{
  "d_model": 192,
  "n_experts": 64,
  "d_shared_expert": 0,
  "norm_eps": 1e-06,
  "beta1": 0.95,
  "steps": 7742,
  "dataset": "wikipedia_en"
}
Below are experts of layer 3 (counted from 0) of a mixture-of-experts language model. Rows are named router (the router's row for the expert), up (a neuron's input weights, with its number), down (a neuron's output weights, with its number) and show model dimensions 0-47. Each number is 128 + 32 x the weight over its row's rms, rounded and kept within 0 to 255. Numbers have three digits each.
After each expert's rows: a language model's description of what the expert responds to. This comes from a sample of Wikipedia text that the model never trained on.

# expert 58
router:101132140177129125103068204094134161090135206098064095108081117197135130194177118155073177126168111161104113122110144118077116128142114101056164
up0:139120076124084191161147140121185160130162117140089095128183140185212123154145123119128105158110136152177112105113139103118084200079165123177127
down0:115169152154152125125103151110105148091137088139073116120162157106125181095083159082145150130134100149122129117146119115123161108163130168143163
up1:152096197159115161105094061198091103124128108142151109091111147166104119144177095134172137134150140105130159097124171167140148130150223105181137
down1:141167105156114134094183152118153060188118097123117176094124098100148114125085094147100131148151096153143139199135138151058124168120149133134171
up2:108149165079044151181111181128145156068122153132136085141136111145121111096138111131090090160092084189076108152164181206079138125139148124058201
down2:162107142176137154165139103068118048129177143128113102126131144118138081163202162131054149104107141132150138120142115104118110089153124163138141
up3:170194090173146181135171176135138134124159125139123120155084105076122110125134119169137160108036176113140100138115110146119151193121170112132156
down3:113111098064081105123081177132125075106103138120153093123190132182127142119105061129136175120135096110126116085149121081123099111056152128119134
up4:086058192114141162150077129079156106091131156115173135135063099110138187185136144126199137170171166127123117164128218140116108165131112129190108
down4:137112064149118135095167078154173156123086148091079136115112142177135092108118132116146089178167165078118153162135126108140164117122115128069154
up5:087153143103145133118144135133127102082156139162130108077150090133147090167132121134113127142186101094107141148185201111183110133107104147184219
down5:125146163154161160156093098100153173119117113164118196118075128119146162115121138116130149165065116161162110136088144165085144144199105147065109
up6:170067144066138116144126122100068075163096146109144115142138128137088110089161043083167118166093062116153138154125160151115150225106116084121157
down6:091118154200084202115099170131112136178163155135101126163085176117191102063131148113082155085140103142109110172079106199134093133170100097141126
up7:095074089133097141116139159123182165128124139141156128032076070129129153197108206134152165166148172114134123133088119114106104154156125175082147
down7:150059155096137171106107123124101152124161081132118113088162184145086089052077112156131126129176097123140073144144118137119166172146122149120128
up8:140144113132106114095138092178144175145102139059121075132145170163183103134097173075098135143145141079112116152089144122151039129151143091142106
down8:148102095064147151132164094115099124155150156086137107141111106116079147132139092070106087157123101141154126090185135130150166064158032133162105
up9:114113141131167118113076130123120145185092105079108100142160201151197070156144115163167093104158175157110076156147148167105151075151084119120114
down9:053098110150174182140151100146150162123160132122111158171162106133165163104164113128120119129115114132135116102122097130113205201123151131144127
Description: Months and event verbs. Month names in dates, such as December or July, and past participles like released, built, held, published, retired.

# expert 15
router:128165103103152137123084164134160207155155129127102122092155149098105125138194196165136136155162223111124104134142143143172116114159137116124145
up0:118144101168104124129114119150114157132134096090171057052106179144072137153138125131112175177114134114190084142118166130088120057143080147120147
down0:064136099153112161130098142123074072112156118139136123165096179072218144096133176142066105072149141134120112081148148142110136175082131114103126
up1:170119094075114132122156185110148128081144116188115156073124110133102132144084107080131136144133104158109175098109164192185105154148092085120165
down1:084109155156154147208116099098172107144126104135158091217168170085085164083145118173092092142123162172125152171135146157126171077136103174150141
up2:133120175167110132147164187109124167149099121106130086134105191177137136069113134089065122112158175150119160161147225166115089072109111143100144
down2:115070148159155136110095036094162097159137183129153116178105058121122105164132111128156128134110131155128107108154139136137086201166120116145130
up3:110068113120159158167147116180172145123125100139177118147160110133178132151100065045131122095088204114105206133114172155108097108089181103170140
down3:116139125109071134102124136123071151112119135136126102093134123093104113101116159109101164094129093138201097139133108209185139087121109134117115
up4:074095108172112156097135131127104181120132052125096099079123166138150134094143082160088097108143158155085159132154130146100129093074094126111089
down4:170134149058165143092176136065183132163117147126131123145110092145121122137153141120163154123102090071186133085110138134117087083156146116123185
up5:105111073136077168087176119068066115134136157157133167096159085140132125126197088114121149156227107085139130127105098142142146108149134139182189
down5:163123116180119142128076083144138120115109072137154107161160099081141126134100153123125069089106127120198138106163087065099121091152181063169142
up6:093115170097125112069106161087161150054137144153132182093120135117101075144191147083101186176212120085135145146116076133131157192129128063141084
down6:101173138103163185151182114122141108138156107121151130183157097173092161112120098122149132098083167171161134107158135123128160143136136113107161
up7:152113151139214170152119080117126134137111179143131175170108163143132169130124127101185091086056132144119162155118106094156154068080152148118124
down7:120145132131066158154117179187117097142150146099129103100170087119087092102038118119106188161161156127162137105144132177089110145123150151154175
up8:203153090101062128156177105151086132165105098103048047090083117111127115201111112123080139123152121128155098120146146177097173101142141119047140
down8:085101155105155146136096066142123124127145140148166117088098144173162129112142070100161101127141128176155184141112155138170090153063099173177092
up9:059068095163110152156143160148129150213142103091114076128148121113191084112131121099150118155079149165074144116153139128182142108091078107153150
down9:177067090156133140078137087118137144135134142195107076111104127124114181195155139127144146127094131098144074119158099148093149160184131158116077
Description: Opening brackets, table blanks. Opening parentheses or brackets after a name or in tables, such as (Ennahda), (NMSH), plus blank cells in table rows.

# expert 54
router:164116120103174142060105160112121120103213149140104114096099148099174157120222117151125169130173163121062115127126128149132146127199040148080156
up0:127101092105088134111152159069157129051101123115102084092138098151174120128131094182158134140154138111194173115123133064131136130096162206128105
down0:147123135164088095101075117130152093143154151114104141161155078113122177120076163129105062164111096158080141152133155143122133168113092117166145
up1:156107157087167134135189175092143140145153144177088112101159163092152165125159148126159098175093069186085085104088139165095096111146089088083105
down1:093128132203070166143139097105138152128164109087166099177118159170106136135127105142099120170218121081161157131115137142157130135144111065146153
up2:078141123053093167073114097158147137206096120080119161126136152184164094142123163171119101145126196144132100143147114093116138128156096094082040
down2:155112117136165166106116187114126103102154093139113107152099151054107169144183131152094130112185121103119094114128136126116128150105138161160120
up3:094083094089133080104141128120230088109057103100189144107167118164116170098174156145163142164140168151083113149112166129134160105106146140114133
down3:126101072057184086129102129147130123172112106160088075126110166141111095096086123131072146145118072106078118142141101091150122162141149197168166
up4:121138131127117127116147123181145086089162128147108106145176127148161165141158140120194191116134123092079093105118112103143082112123182126105141
down4:073097127145110096102103094096131178139156136107146140118135138152117111081119116137117115128092154086089064108118146113114143202138112142162066
up5:050170190122129161114080168137163106183131134171131121064146141150103096135091161152170126132112144099060090121136120165153080101169094079123152
down5:127120128120201141163128120156100070104100146162132168188142155072143106060145130058135199116090190146163162086104120135129099106121107175101149
up6:137139102131123071140155081114145130154093177142095093084191097156140105127113158099115110126100083144134115138142052077143166128215209146199130
down6:130118097097151151193113120079137101231157134124179117175131142162096111066123146144137120161154101116133145200134141133173142087122126111124106
up7:168109157155176138091089104131090093136126162098046117192055186126140141129101099158131143215200133123150136123089126070113166141094150130098117
down7:114057139079070103167100186087116156112142087122134104071173132067126088100143136149100154070105145108131164139111123138096112093129152115156128
up8:101091155173196098106118158115146118142170143140122132116100077118146080095098116127175129043145165138109139139165162133191161157128077110118198
down8:165101153080081133133117096137078138101113060105130080135142142158098141134064120164090074166174100065134139136114068100151200070090092157072104
up9:086152115114086180127132082137116148134086163126135164129176137099132089093158188165175091080152144156115065092066148108146124081164135145077125
down9:146079151117116118105144113148151081119104114129135086116124086093156152115080137120074167174127092130121072155137144183117157138139168145181139
Description: Place names. Country, state, city and county names, often after a comma in addresses, such as England, New York, London, Iowa, County.

# expert 38
router:153137141116147155075103154101132112137186152105071104094111157164133097154146103143103172094116139106093142152113202144128087128154107122081193
up0:140169187091112052127161116172105144092132086072107139088057129114116107114097101136105110090114127114113108176173121143097147104154129118134128
down0:095165145166050106120131138142145162159086108108091138174066130141078104128125154101167134162137098126106150149095131154101221074164115151168150
up1:131181052100134117157122074085148085137144118123122094142150100058084127191029172122127109110121135092120146155163126110147140098138094147163114
down1:148111145200061134078171086162195138116119165122103131088123110125070088155084141101122115152076108151174113144146157157165117054092124139085164
up2:115153150171126122178112144096146122138132103108151098089137173143106160162131124117137137104085103150093132144095172128176121174143134129145160
down2:117136107177158172125148102092115128143057139095142141138097114112105080094118143099118133120095126174129186168110169146115144185142101111121054
up3:099136094101121148175073161103138136166121187068074127154090161156106174111169155099112177116105142160107162084140107178066139119183104140074131
down3:138151124101139085151075119114122147152123191117098092115159171155161157096155137080143120116083135145113150101106171074107104151112098144143093
up4:107126162146083138156146165108069120163115102082140109134114120139101146116159105083123181130115120158137131151111119157136115127162129093122121
down4:117099108115154107143136128096091118118097113137088088156066100154155139169105114101064135144087160185139138190136117121149124112062109143106176
up5:161134116120058181076144178108155167180129156118097172114129147184177145102085125183142236151103129164127149111141091135166106160124169090143145
down5:092139148114069150104147167110128094122126115116102115146128186115084167106155117140098121097144078165127129102176107125122086162152171211159158
up6:111143137134178137106170165142099094104182163180093093137109164089172105127130162098141148142127069125071167145074096101107106163088152134048140
down6:119134146127102172133168159134156115167169112159183072157116162083114113126057174112091114134114182168112119097140101149148103127129126160109136
up7:102135106134148131183120126129102135089100155072090158145111100156149128163130143116081225105141119145111128113132133109103095127124167088179172
down7:160159150151135167148106084102113139121096113032112113167134088131145153095055106098179186129137123168162069111135143138091127151202149155171165
up8:129138097114128138146161163107125056085109183188123145131121132125130083100157130121159187109177040070099122177069114124141199103114136141108132
down8:091112069108163128092152075103101086142099091205170132160212160146177152120168163165152118119141130104165078148113113180175123106125162176126141
up9:164155138174165134105160129134145143123134164148180094114080125160074118116159119106128083103190148102095136118155137126131127142131103146211121
down9:125111104093136098095081110153158135174106073157127133148046036166143126132136134120181095099167154089178121147152158127108091118130129071140111
Description: Sports names and nations. Team, league and competition words and three-letter country codes in sports text and tables, such as Racing, ARG, Europa, Open.

# expert 3
router:115166113182091102076106156125146136066187179131039093120147155120190113162174156127068132138159152147115101178133084088170088139167050050063188
up0:137111052168105119087140143117145093107165155129066119139176108125176125119131120085133111144099206116128148110107140139079125182152120109095150
down0:075132132130196144169083088126110160138112127146128165124123120186096132156177159120175176098122168157101116099106132114099133136128086142114122
up1:132138123056130088130180154128116081122165171106122070121130128137153128106160098182118135161123088156111148150184110101116151180101143098112126
down1:159160163118093193124123082120088187145171098124156178186156108086170173123145180084107133170128080120175119195153140154119124191138130153061164
up2:183090124141175145141147099097159170148133105117152163124031097114158162134168105105059169125150131181156103133124154119092105046094085114150134
down2:120116168163124105065110105132072145128102100121172118144111134092118147122179099127154125137108114061129100156087121132129182106124144125159085
up3:166149148087111184079106142161114097061109127085074191113140102127065124069145128135082147082088195120097149156146094171144151063139116140109170
down3:145135156165141128175151159161143141171183114140136108075172119164162098087174181086127114109109100127150111140115146107145077160117136063176104
up4:103124079125103141226094146126124121155156205104105114065090108119154152119149109101105138125063110113086129140157108129149098119139115179144150
down4:089093115132168110047184120158128136087172121121110110129143134130145181158108184079133142202165101128152081111164126153174162144126123080144053
up5:168115133118086137078174151150089116146109140067081178212142136152121143113131117120142172155131109102133143194092154171140103072129151115079149
down5:190121167099141076129151123122101144105069086142117152126138132113111153130164098091108142159097149152140073050140174101098171137113161124128103
up6:139167092160129088056215130125108131093160134154116091177179127090073127123133030116122075120099177061098143160137156139179090132145144084138172
down6:059129133092088157157124134171122107085099066093112145085102084154171093103101146093153154144180068150095080134136069111126100094089082146150128
up7:129121121127073229106155103134120157064075123113141166073172088088147172149173118142137115093102152107103158136130103138089117139163093097115083
down7:122077167166150172154124207138090121149143116081081111162116178146162139169195125132113140088141180129132086155126114138084123107137134130175117
up8:132145112186135086076149104161096107147134184146115110168135127105164135096197130133129123121141201156148114165132125101175094123202076095137114
down8:154113081044162156131174144155091187085160121091163188108122117154107082077103159136135079147115123130155123144131120089098153155143160148108073
up9:115090189132120137143146178082163107132129093134106105184078087169130085201132184115092188095151155161118092104160155099160115167194083103099133
down9:150141176122098139102126152175156097075126129135060174120114108126124131100175122168198137165107123140094189213101144175103166120034176093134072
Description: Verb endings and participles. Main verbs and their inflected endings after a subject or auxiliary, such as released, described, ign-ores, mour-ning.

# expert 23
router:120163128137168079121096139079169145167152118124089157149007143172184172159162142133116134160133113035142130109096112103152082168157130121096101
up0:104088119139092171108104128137142150120181168120106137127088160094129133114109052124093108126154074151100122136087152109133132135119144078176149
down0:173109074107169162117123081114139092154146138123107116113141153134191138098148126137142150108097108095182123113132136149149092085099110111103164
up1:115093075076152131119100092130161159106146100147117069131113154106126099110162146103087159128166152089169150150119121094190118140187134151095146
down1:180152108157127127095134129155195034185122099134166106097160132171113155141100073091056152115158111151178104102138096169125139082072131084112130
up2:122162087083143164118180117047108129158091142154144192133115125111145142133091133149100088125141164137086135216129131112086113122197109129071141
down2:105135133162186140048110149142182162150063139113076105089146128148076098092171067124161178083198124180134168122148099153165162060119173128113131
up3:035114101092139117158132099114125135094130112204086130113108171162141153132162105193131086135168121055175175101160159161074139111121143182060148
down3:110108173122146144157084208115132148108133201087155072143140100159122071104090102105097116061139093164154099153115098122122132076135069013128119
up4:096143106211155103107082120126091080120158104088110114132133083109124047102192153089170154143149174124142129094125113123131110111217143134086128
down4:147138155167113169164149123105087093128105075109141141137064091142098136126167083085095085123141118099082142123113081104141136126133130148123064
up5:093145144145135133138107141122131180124140141174089153104097174109128200122118136140102170155160122108165114068143114085075160128161171122156089
down5:124123112181120061113156174103121110077107161120178111152162122156156135111134152093134107043109139079139177137134151103124134112134185120119119
up6:077166170086100181131062140166091167144173131155078151139134100163114183153120160158085138090137167179166197146076148089170161113116153158135120
down6:110126087125095102158162125155172097131102136087136075118137163109165083153110145138114096119104083094115082121129124180078186086121086154150120
up7:169090151136094166149096129075152122182086181150172046135106147079135078117141161097135187135141089166147107145125105136191103108128149092155166
down7:144148093091174119146163125152138137143130160212145102060129121142051126152167175071145091123110167153044139106098157107046066157122166162101090
up8:169114158076152103092062102089136123076117109167128139112142174125161121105135147139091152075147060097115154110103110092172149135124109096098133
down8:057109086163121193120155049113129156161092158127165101140160139095136095158136149044167150088072189130135160120108127137083189124118149170183142
up9:098108118121072148156116081135128159137133123054112166165131151132153157128142141134135165125145135182134135096074139127113141141166177142146155
down9:138114082150184108124123143157176171121115093133162106078154109048114141134089118158132115113059165092076075109121122086147129144108184100137132
Description: Digits in long numbers. Middle and final digits inside multi-digit numbers such as populations, coordinates, IDs and postal codes, plus units like °N, ft, sq.

# expert 14
router:167170099148161122058073182123158171126150198108095086140122124192092151184165146182095146118149149091098144110115135166124086126135156104160138
up0:117090166152089131185133133132130145172062180145110112139147168113117139131088112174174135056159130124132132188125173168066115128089095115049069
down0:097141177180152094119099048111152093105123072081090111087145156142178124113171067133109106194106118176158140099160166124133162136150032131157078
up1:107093157096152132100142101143124130150118169105078115123154089132081165108128129183097122130103100082161123133084143152109122116142164064067084
down1:139119120099181120139119177164125095142149147157125167081107142179197151079168172056077099087088185160125157120171152129137179145156136186216145
up2:056095128134124126180153146112133128170096150133133118094143132115037100142154167093154125170125140168159130109161173113141082120182132118124119
down2:155130127137138100149102118124159166163142151107096098120133099177121113122176089143114116147156124186119170089152148111162098126164116177133083
up3:119136119108152120138189068111133106122159096098060066154085175195206151159145129134127125130091194110089112165113134118080158174133184103092193
down3:161111121169064110079109163162141168073199138143121087150171145144123136111103177124124112149117127143154081156149142128172094122097144092157108
up4:109163198074174096111110146158102131106214129113118113145152126174163142203092162164166167144072139135173151095111162178067122098117130124181140
down4:110137107125117173145153133209149138185116165094139127137177145210091144062152118167110136146119047174060171185097114137119089132113076140127109
up5:099122128151133086156148161056133181130137178126097139098093092197116118125096116128107107146113123164141125146207074111104162104148140114077087
down5:167146085153071122144125094138099106141094140168098078173168094131174178057081163076124110088089116138165145096172135137134141152142145202187079
up6:124135155121132145121154134133116137121097160174122111139092100125137122154155164162089071194210106088096096079127094056124167151151150178121142
down6:091157141141127153154162104071157092141075138141179127134106138151173149101072140028151142078115178072103114172124147136079134154154160121159128
up7:096091185142066160141163138146158125110167198167142125093144109103145101142153139156155123130150111134137138112168176073146129150129168089131119
down7:095117132143146110128167133154120151166120091103101130142102167088164128076162182102098138117157176090166104163075215124094078090183115167094166
up8:098117116155127153143163186082107144130129120145155140155090101126162149081157103151115108121203129146102167127126153114210166098164123149161140
down8:109085159177130175153119129096138128144098159090099144153146126161163163145096159160121117108144143119124085067158148159141148147096142157099158
up9:101102117145129129127138178108137100088083151076161132148152044183093091184115112168098163149121180109139127137174133149195134143163162120034129
down9:094068116100118136108109100137102127196059157129072137205139147177145160120134128180091125113136125147145189130164184129131149103119125156112127
Description: Personal name parts. Surnames and given names in lists and tables, often after a first name, such as Singh, Grant, DiCaprio, plus closing quotes.

# expert 8
router:092148129202118116106091170121131185125153163125080071138118143138124119197124164141095137140163137132142097161129159109167105153164154039079152
up0:087115166121138103167095065052130149138115218127119122144078157087191141144083104145123170128140144106116157120113106124186120105169078101090116
down0:157162077109149109126182158117184064149072141091149164098143153125133171142118076140120108108129099090107147117143184137146077091148149138119143
up1:146130120187156105111109142122120088167163104121160110070148141129078080162108137180172158198136160175066113135125160126152128115094127163150166
down1:113123123095113146100107119143115094166116110102100125139030171128155112147071093083156202093199177158099138172106110138141157148144090130105115
up2:145141128160115105094082104171186136121104137145106073147134134100093202205087118119136132123111189104177016142142179112126070143153138112107127
down2:125117143079157146119115151092123094087086139172114153197134117146129155113094145142099142161120083161105186151163149153105142095062154137110102
up3:146149107137173113093132119150168164096094124135135132118097216123110073122100174137134124096164138120146153038099178131088150190146125116185142
down3:096103171081162184143172106108106142171077088104157104117202163046100115133125099141143142104087087141180125134157128124072120162089139096149154
up4:076127174092047131114118156067128113151076120092154141138151161110157092130142169127112134174128093139088122106108122128166162148187114125057105
down4:129129165089111137094129124172144127113151068100128181179130151095118125133082117178136093114125134152152153119136130183142160146154099135158103
up5:096150127139138150158163104088086198187070158138165099104093098101091144192127176138180142101119166166160124122159182135147133098121218144144137
down5:083136119156136154131116128137109039158175172135096160131154126122155084141105109172103114114108148160157103122117117184064135127142178077140159
up6:115130108089171094109069114088107128165161126163101132146096154133069140143106085142091204176097114139186095123087132129095115047140141163185179
down6:103137177126143091122091134137084133133151166137180132115158156144125120115096118151159104141082098141126136110155118143112168131197211087148140
up7:149145127204076132144111149113094132137206142145145150127114120118092147122170128138098190081085166140117141115136141083063168137138145146099098
down7:174179124163112159124129093101136160178176147111143158101135110112113189049132184146123154066084128124139181106146160133149129139095076150165107
up8:109129090109052089128081092116153144152196212130113108079205108129127148112168159135107196142107149165114064139125100123163129090126130097100144
down8:124162084168068120101144126134127124079119137118092106117104108169170160134165104106114117155187029111121110073107068093159099107136133096133128
up9:127123149122148115118109123122127159121107167089135068082141174103160174164113160122088118117061161086086173137173141076159154127154163098077128
down9:166135153135110103105111099086126118143142155169129149086107143103152065127126127125110152120141176125119134179188136109104149115184126135170125
Description: Verbs after auxiliaries. Past participles and action verbs following was/were/is, such as led, appointed, took, and en dashes in sports scores like 6–4.

# expert 6
router:147120158133140108134079142057161155145129137154123108055104155128130143180168164165178141088134172110066093150119193123138118150174103130065171
up0:086145132145082073158124174131163103120098130132100142085162154133129146080111152154125134121060129111152157141066140108114194158161137117152090
down0:115129150137153120119119075137159088103108100136094102124101110118146057177072149151051107113168142151104112104203116179123115143084143146143148
up1:184147105190088105110135109125119175107105141100144088145144157149100146171157120088150163166152122149115162057177125151098165134115153154152119
down1:105175136118209094155148137090143086138154113076110142111149123119136126172090151164131095120117198085145134211087111111209124134160121123097169
up2:076076097126087117110141133098095095121130149054112123065162092063148076145117195141149138162150167110225150135085195130133153114111177122128122
down2:185101175143159147150149147123163127180175125175152144092114171110163146118053126121139174113142167155084189145143100146129160120179161137093179
up3:106150114122158154110077109086128036109053115146168149175159142158146166119133161092181143148085152172111155075167129140099161186120115147124160
down3:106154165150148102125095122153190135146114162167151082141131094089167121185095143169092149179171110160145144145150170120149120086151095112154172
up4:211154143137159165100097115133171087097146123064097145090108115131101138096093166120092129166097168132199112097157150228104106150126182136131148
down4:125140104148128056192224125117137130136134106157187095140132116160075141118165162105164104136151147090103177149108084135141137096176091078138068
up5:151132161132137143098078161157132088105146183139130180163111111093219121068161163135127148092077068099136148119154106072125193169111136141148138
down5:087116161086130136138154110127200103094154127116111080144157161177150178113188080169097120166141117118132140134095119070118138070116134156165105
up6:106103065035119153146111119088093141132104162124127167139201087125168102187114112178164159109136150139147080120123117143129080131103148114108126
down6:130141116136156135107128107133144154110061110093093086093091084122183167080100184087142124148150110150175106197128134102119112140137162111096116
up7:132131134096150090094149115140141151127119133126208169088112142170087100130162146129104102081119145142165147152166094140149161204159142130073129
down7:143162160151137134133067168153137079161119159114106147081147115100142125118177098178132128185151142120128138109067125082096123102107143082175089
up8:095110109084091188126148107089159133098185146132116110103138122109141139060160146097140118106110088109083133182079108191095115054097069130064139
down8:181184167157125099067142105133129092072151109136099137131120076184122096181115052121173065155151088153096136087120048125059100187137152146171075
up9:159126136129120085126122126090145139054115149157145064086076148161100106132110148124149148152148131145143148165155147153122088131125097188171137
down9:104122089117134183123136114186116105220077129106164151166109118124147092110117160106148124102102154166119135107105145144091110122156104139119147
Description: List line breaks. Line breaks and leading dashes that begin list items in infoboxes and tables, often right after a closing parenthesis, number or semicolon.

# expert 22
router:125154131138130134090094178090146143139157151086095112094052147157167126083213159146102161132185116060085101159141102154136100132122044093100140
up0:051103165152121112097135184114091083119111135151122083114160122172069114167118157150155118139102121128087099097177132143169099137125119126116172
down0:162109126149147099191140186150137124114096145124135164126125112106162189126134144122093178164145096088138114206160099183125165113161187091163087
up1:095137140134133141106154185158107140097154140145071160111147101103096107093102149110116131211105114124127145120108120085096086090149205094138153
down1:117128137210116115088052131109129128135123139129204136166139138158107161129107127154142130139132131106106155148090098043159086119138118086128113
up2:104146180134131025171144120129093154113066143137182145135133161114149118123158097107096175141201044083108139155123033183097092194127113180114147
down2:086108140148158130111153126182097175120077143139109146163161150123117091098088162085127123120111161092134113117130217095156075084192155132075120
up3:153094164106146168124148165114095181147112164162133170139119166129189220194121200152073147088148143087133087111152163135100086127143068157122134
down3:160117121142183132139168167143122153097114161094123148125136121111099096115139122071102149151155149142092134161121128152128150096110093162175168
up4:077115156103093133118144121085123125119155147104105140165147161202121162061157118123180177120143054153063146168121043121111121125075064113078078
down4:157171157123205117090096154143111183122157111134093151151131139174135193135099134154108117129104201110163134062100214111187103113143164203108088
up5:121191090152109119119135088099076128184158101112121145136117150130096119130098089190060092120098180172104127196131157145109134154147105059117177
down5:108115180083110119115165192124140126136132113125104151141063083164114172134105141153156166183124099137235137121088147142124158039096176129130079
up6:111133132116078109179163149147142126134110086157014138183145135137113111135042173127098082169100079153134149126142109085055109120094106139153193
down6:136160163104107165084054156063129096149086139109134099113097101111122148112144096076143156116144159092170084127180086173140099122104163188161082
up7:153106164118131125135087092107140135141159162100133225113070115125124072117182138133128164072162119100149102101129117117131140124101129056175101
down7:171120108100105158136140148135145060087137082107139098090095057183155188134102109168108080132110066123183165120119134177081119116082113109150091
up8:120104089123065161095179080151100146128214131169117140116013096059126116100128108107154127119162062186105151159134106181123104146131153157112113
down8:109094147092183113166113120099156050163125163168115077063138068176099140159168126134137134076088140118135144135157141141115162193107109080128089
up9:121129110137104150137164178123076126083074116139165123094156073130170109044172179061160129154164092149193122111101138064151136072118087130144143
down9:123127074121105119090079153145199154098127109127121106098128154105094127107104115103103101166108130120092166123122160087117162161091104087111132
Description: Space before table numbers. Bare spaces and leading 1 or 2 at the start of a number in table cells, such as years, squad numbers, scores.

# expert 57
router:121155090122124111041094141095150138162189142066117082089149185150158136154123132146139148116161179117098083147150153154116123122126114093106125
up0:131218196100122146074203151141092191127154159188119150142094151158136089097158187095050109098139128075098165128168136135157177151131129143166105
down0:093147198115093165061166107156124174112129139136147181104126157170145109110154127140104099161111160076154098144110143148151180141115122093161138
up1:084103122055152074126124166134128117136110093098145109122094114113114129112149071100115127072073129117124137102090100139115140102052064131133102
down1:117048111098081077049170106146138094159104078092135165109117076130061143169094096095119124055123161175120125164096137174158140071063114095130137
up2:132070057058145092118076151168106139171078173164079146102086097108156108140120112116125089096136110152165115098135147122124110173084115146159171
down2:156084070011094169137111093184097123185061112148097116130058086104151078123126150096107098105155154165162162077146121099150129187141123109178162
up3:171143131107117160155185076121109179194133150119112177127196140115144117128166175098168189139177146146158201129071166096134121144100131125119166
down3:136159153103185127162188057132135149213202140138151115111126138133123093106189103127146102140204165119143179124053114096133074088128093128108154
up4:144107122125171047104109145142098177162124144149091099122144121140149146174108076137119140117168152143088081148128137149092149148118138094072135
down4:176053207128125087106131123177077171168076091134101097149197099163077147139124118148074140090122099153126131107150129138070156129092148118163145
up5:100062137143089157153059137140130085142124125120145070177096100063148171120121135097093165177135179147140075117083143146164168177099154157118126
down5:173118111113089194158087116137097070114131124111175138164133131084113205069128166061110157145120140160155141196117137175162127154098162151158103
up6:099082116152170189134180158153151146116082118101098096143200112104128118154152105098062164149081082080099154128105100153092129116094113153075116
down6:124125103169077187096147139102092125101097064168100134169196149110084116178142122123093143074120121096163135149105121185105153157147113139123135
up7:175144102088110086179057116142145105170106160168125155100153136165134082163096108135200078156149155135113075124083123134140154089144120096164085
down7:190118122080142105199119111174138111120089123119114194164178098127112121183125148151143129166150158116155112117170156112178139044160133109153087
up8:110153167106147094128077157053039129154164086129178150135116136115149129092108088149130124131135092187057119072151139152173162080129127160112189
down8:167127165135133115113082164140080145145175071106139152146108108064188109124006083169099141144115105196141172097088111157113120108134100150127128
up9:144101141129172096142158129137161132140098155136119134122129169074116065106180135051129136115089134121110138137116124163129109114110140094178134
down9:131098159110122063095146167114133170189122169090116118120124115127142126134122116087157142095159136088100113143149135129195139144107111157147136
Description: Proper name openers. First piece of a capitalized proper noun in names of places, people or organizations, such as Black Caucus, Hawk-wind, Lang-one, Monterey.

# expert 39
router:070119130095188124096071232046143096132161141093097091107103157121137138168158104192164181132138151110069119144119160108077127179121074119117106
up0:088112175147167172149138117132077125126092172137193078184123161164159144164120165149158130119159130064128124121092171121104179142123097148102098
down0:178073087082129112147051153125203104128119115136092123086098127104138134088147079120094140129099111151117115124171078076152162088059133152190169
up1:130125142157133105161130148133131115088090114084146064159136109115059075082148141133167119130133170190123179149109121172083148126182129134116178
down1:144184142088136104142162118179113135170151150144061140128110107111145147120121140140071135099110095102133070189151090096190075146084130104095090
up2:102112102060150068240171170148113112152093149122147138151145122138156087158135136157167150153121184146154108138084128169097114174118149109133133
down2:135105183130120152067083087152140182106112108109090129078092160122196120114104087107100081115090083146103143150132112100103151071174083186093144
up3:138149116093137163119098148102154141118067171086108121120115081099118091069116146096193132102100140092094108091139131105151154092200172106068152
down3:043143146134133076151207077122115105156147095148082165146141093120127122126151079095096100158138180149151114078153120152141090187126105145141101
up4:135148132132126159146097156123147087067095078121166092129132153082142130179117076189159123157158099169090154128187124117141083112133119150109127
down4:089085096140132131165135096102121128156179140101131106155171071195132145161098161085141158160105106108169093134118172136091110167151135098080140
up5:126123130154145095121145108111159096172115147170113093104145104116136116129167079206137193113145164079133068131092121110101112199126151166129141
down5:156173109132095136109151106143118181053090103093190149093063139088174139150124132076085126164132075171132131114141111093172133083134154074126068
up6:161073134105133114148120155133138155155066155134113215142128110129102070113117107178067076075183124153171126137115158134162124088076135114125137
down6:159139153134148105159149120144118095110118084106094140105181182108157133152109080101164149236113123100146147113206118122080117110134136123089112
up7:085101123107120153129095187095076128096164116158113144102118116109130130136187119147097129166155167126145078107076109203076105171136123133195122
down7:200069119148203154145109129160155140129097122101102150170170134138098113129138137078176098129096118188146178149194105075123164103113103144122113
up8:190095109129144117183145123135089148106153099120103128149101131083180102119189172183122153104159149159110111151088112109120126102129135121116140
down8:127194078132109146123108156142160100131125133163119114137136111163106152127096081039114127108067082159166139151117145136135114151123127156121105
up9:132122098108130107099174143117116126146155115092133122106163138178199072109102150096100134117142076088076136137112095172113206148119117162131117
down9:190156181169157151060070125159140104092127111157106113116170118107073182084121151179121126140124152153165080126117097116125099141085137114120074
Description: Plural and name endings. Final pieces of plural nouns and proper names, such as ex-ams, Reg-ions, Knights, Saints, Lions, Sox, and the family ending -idae.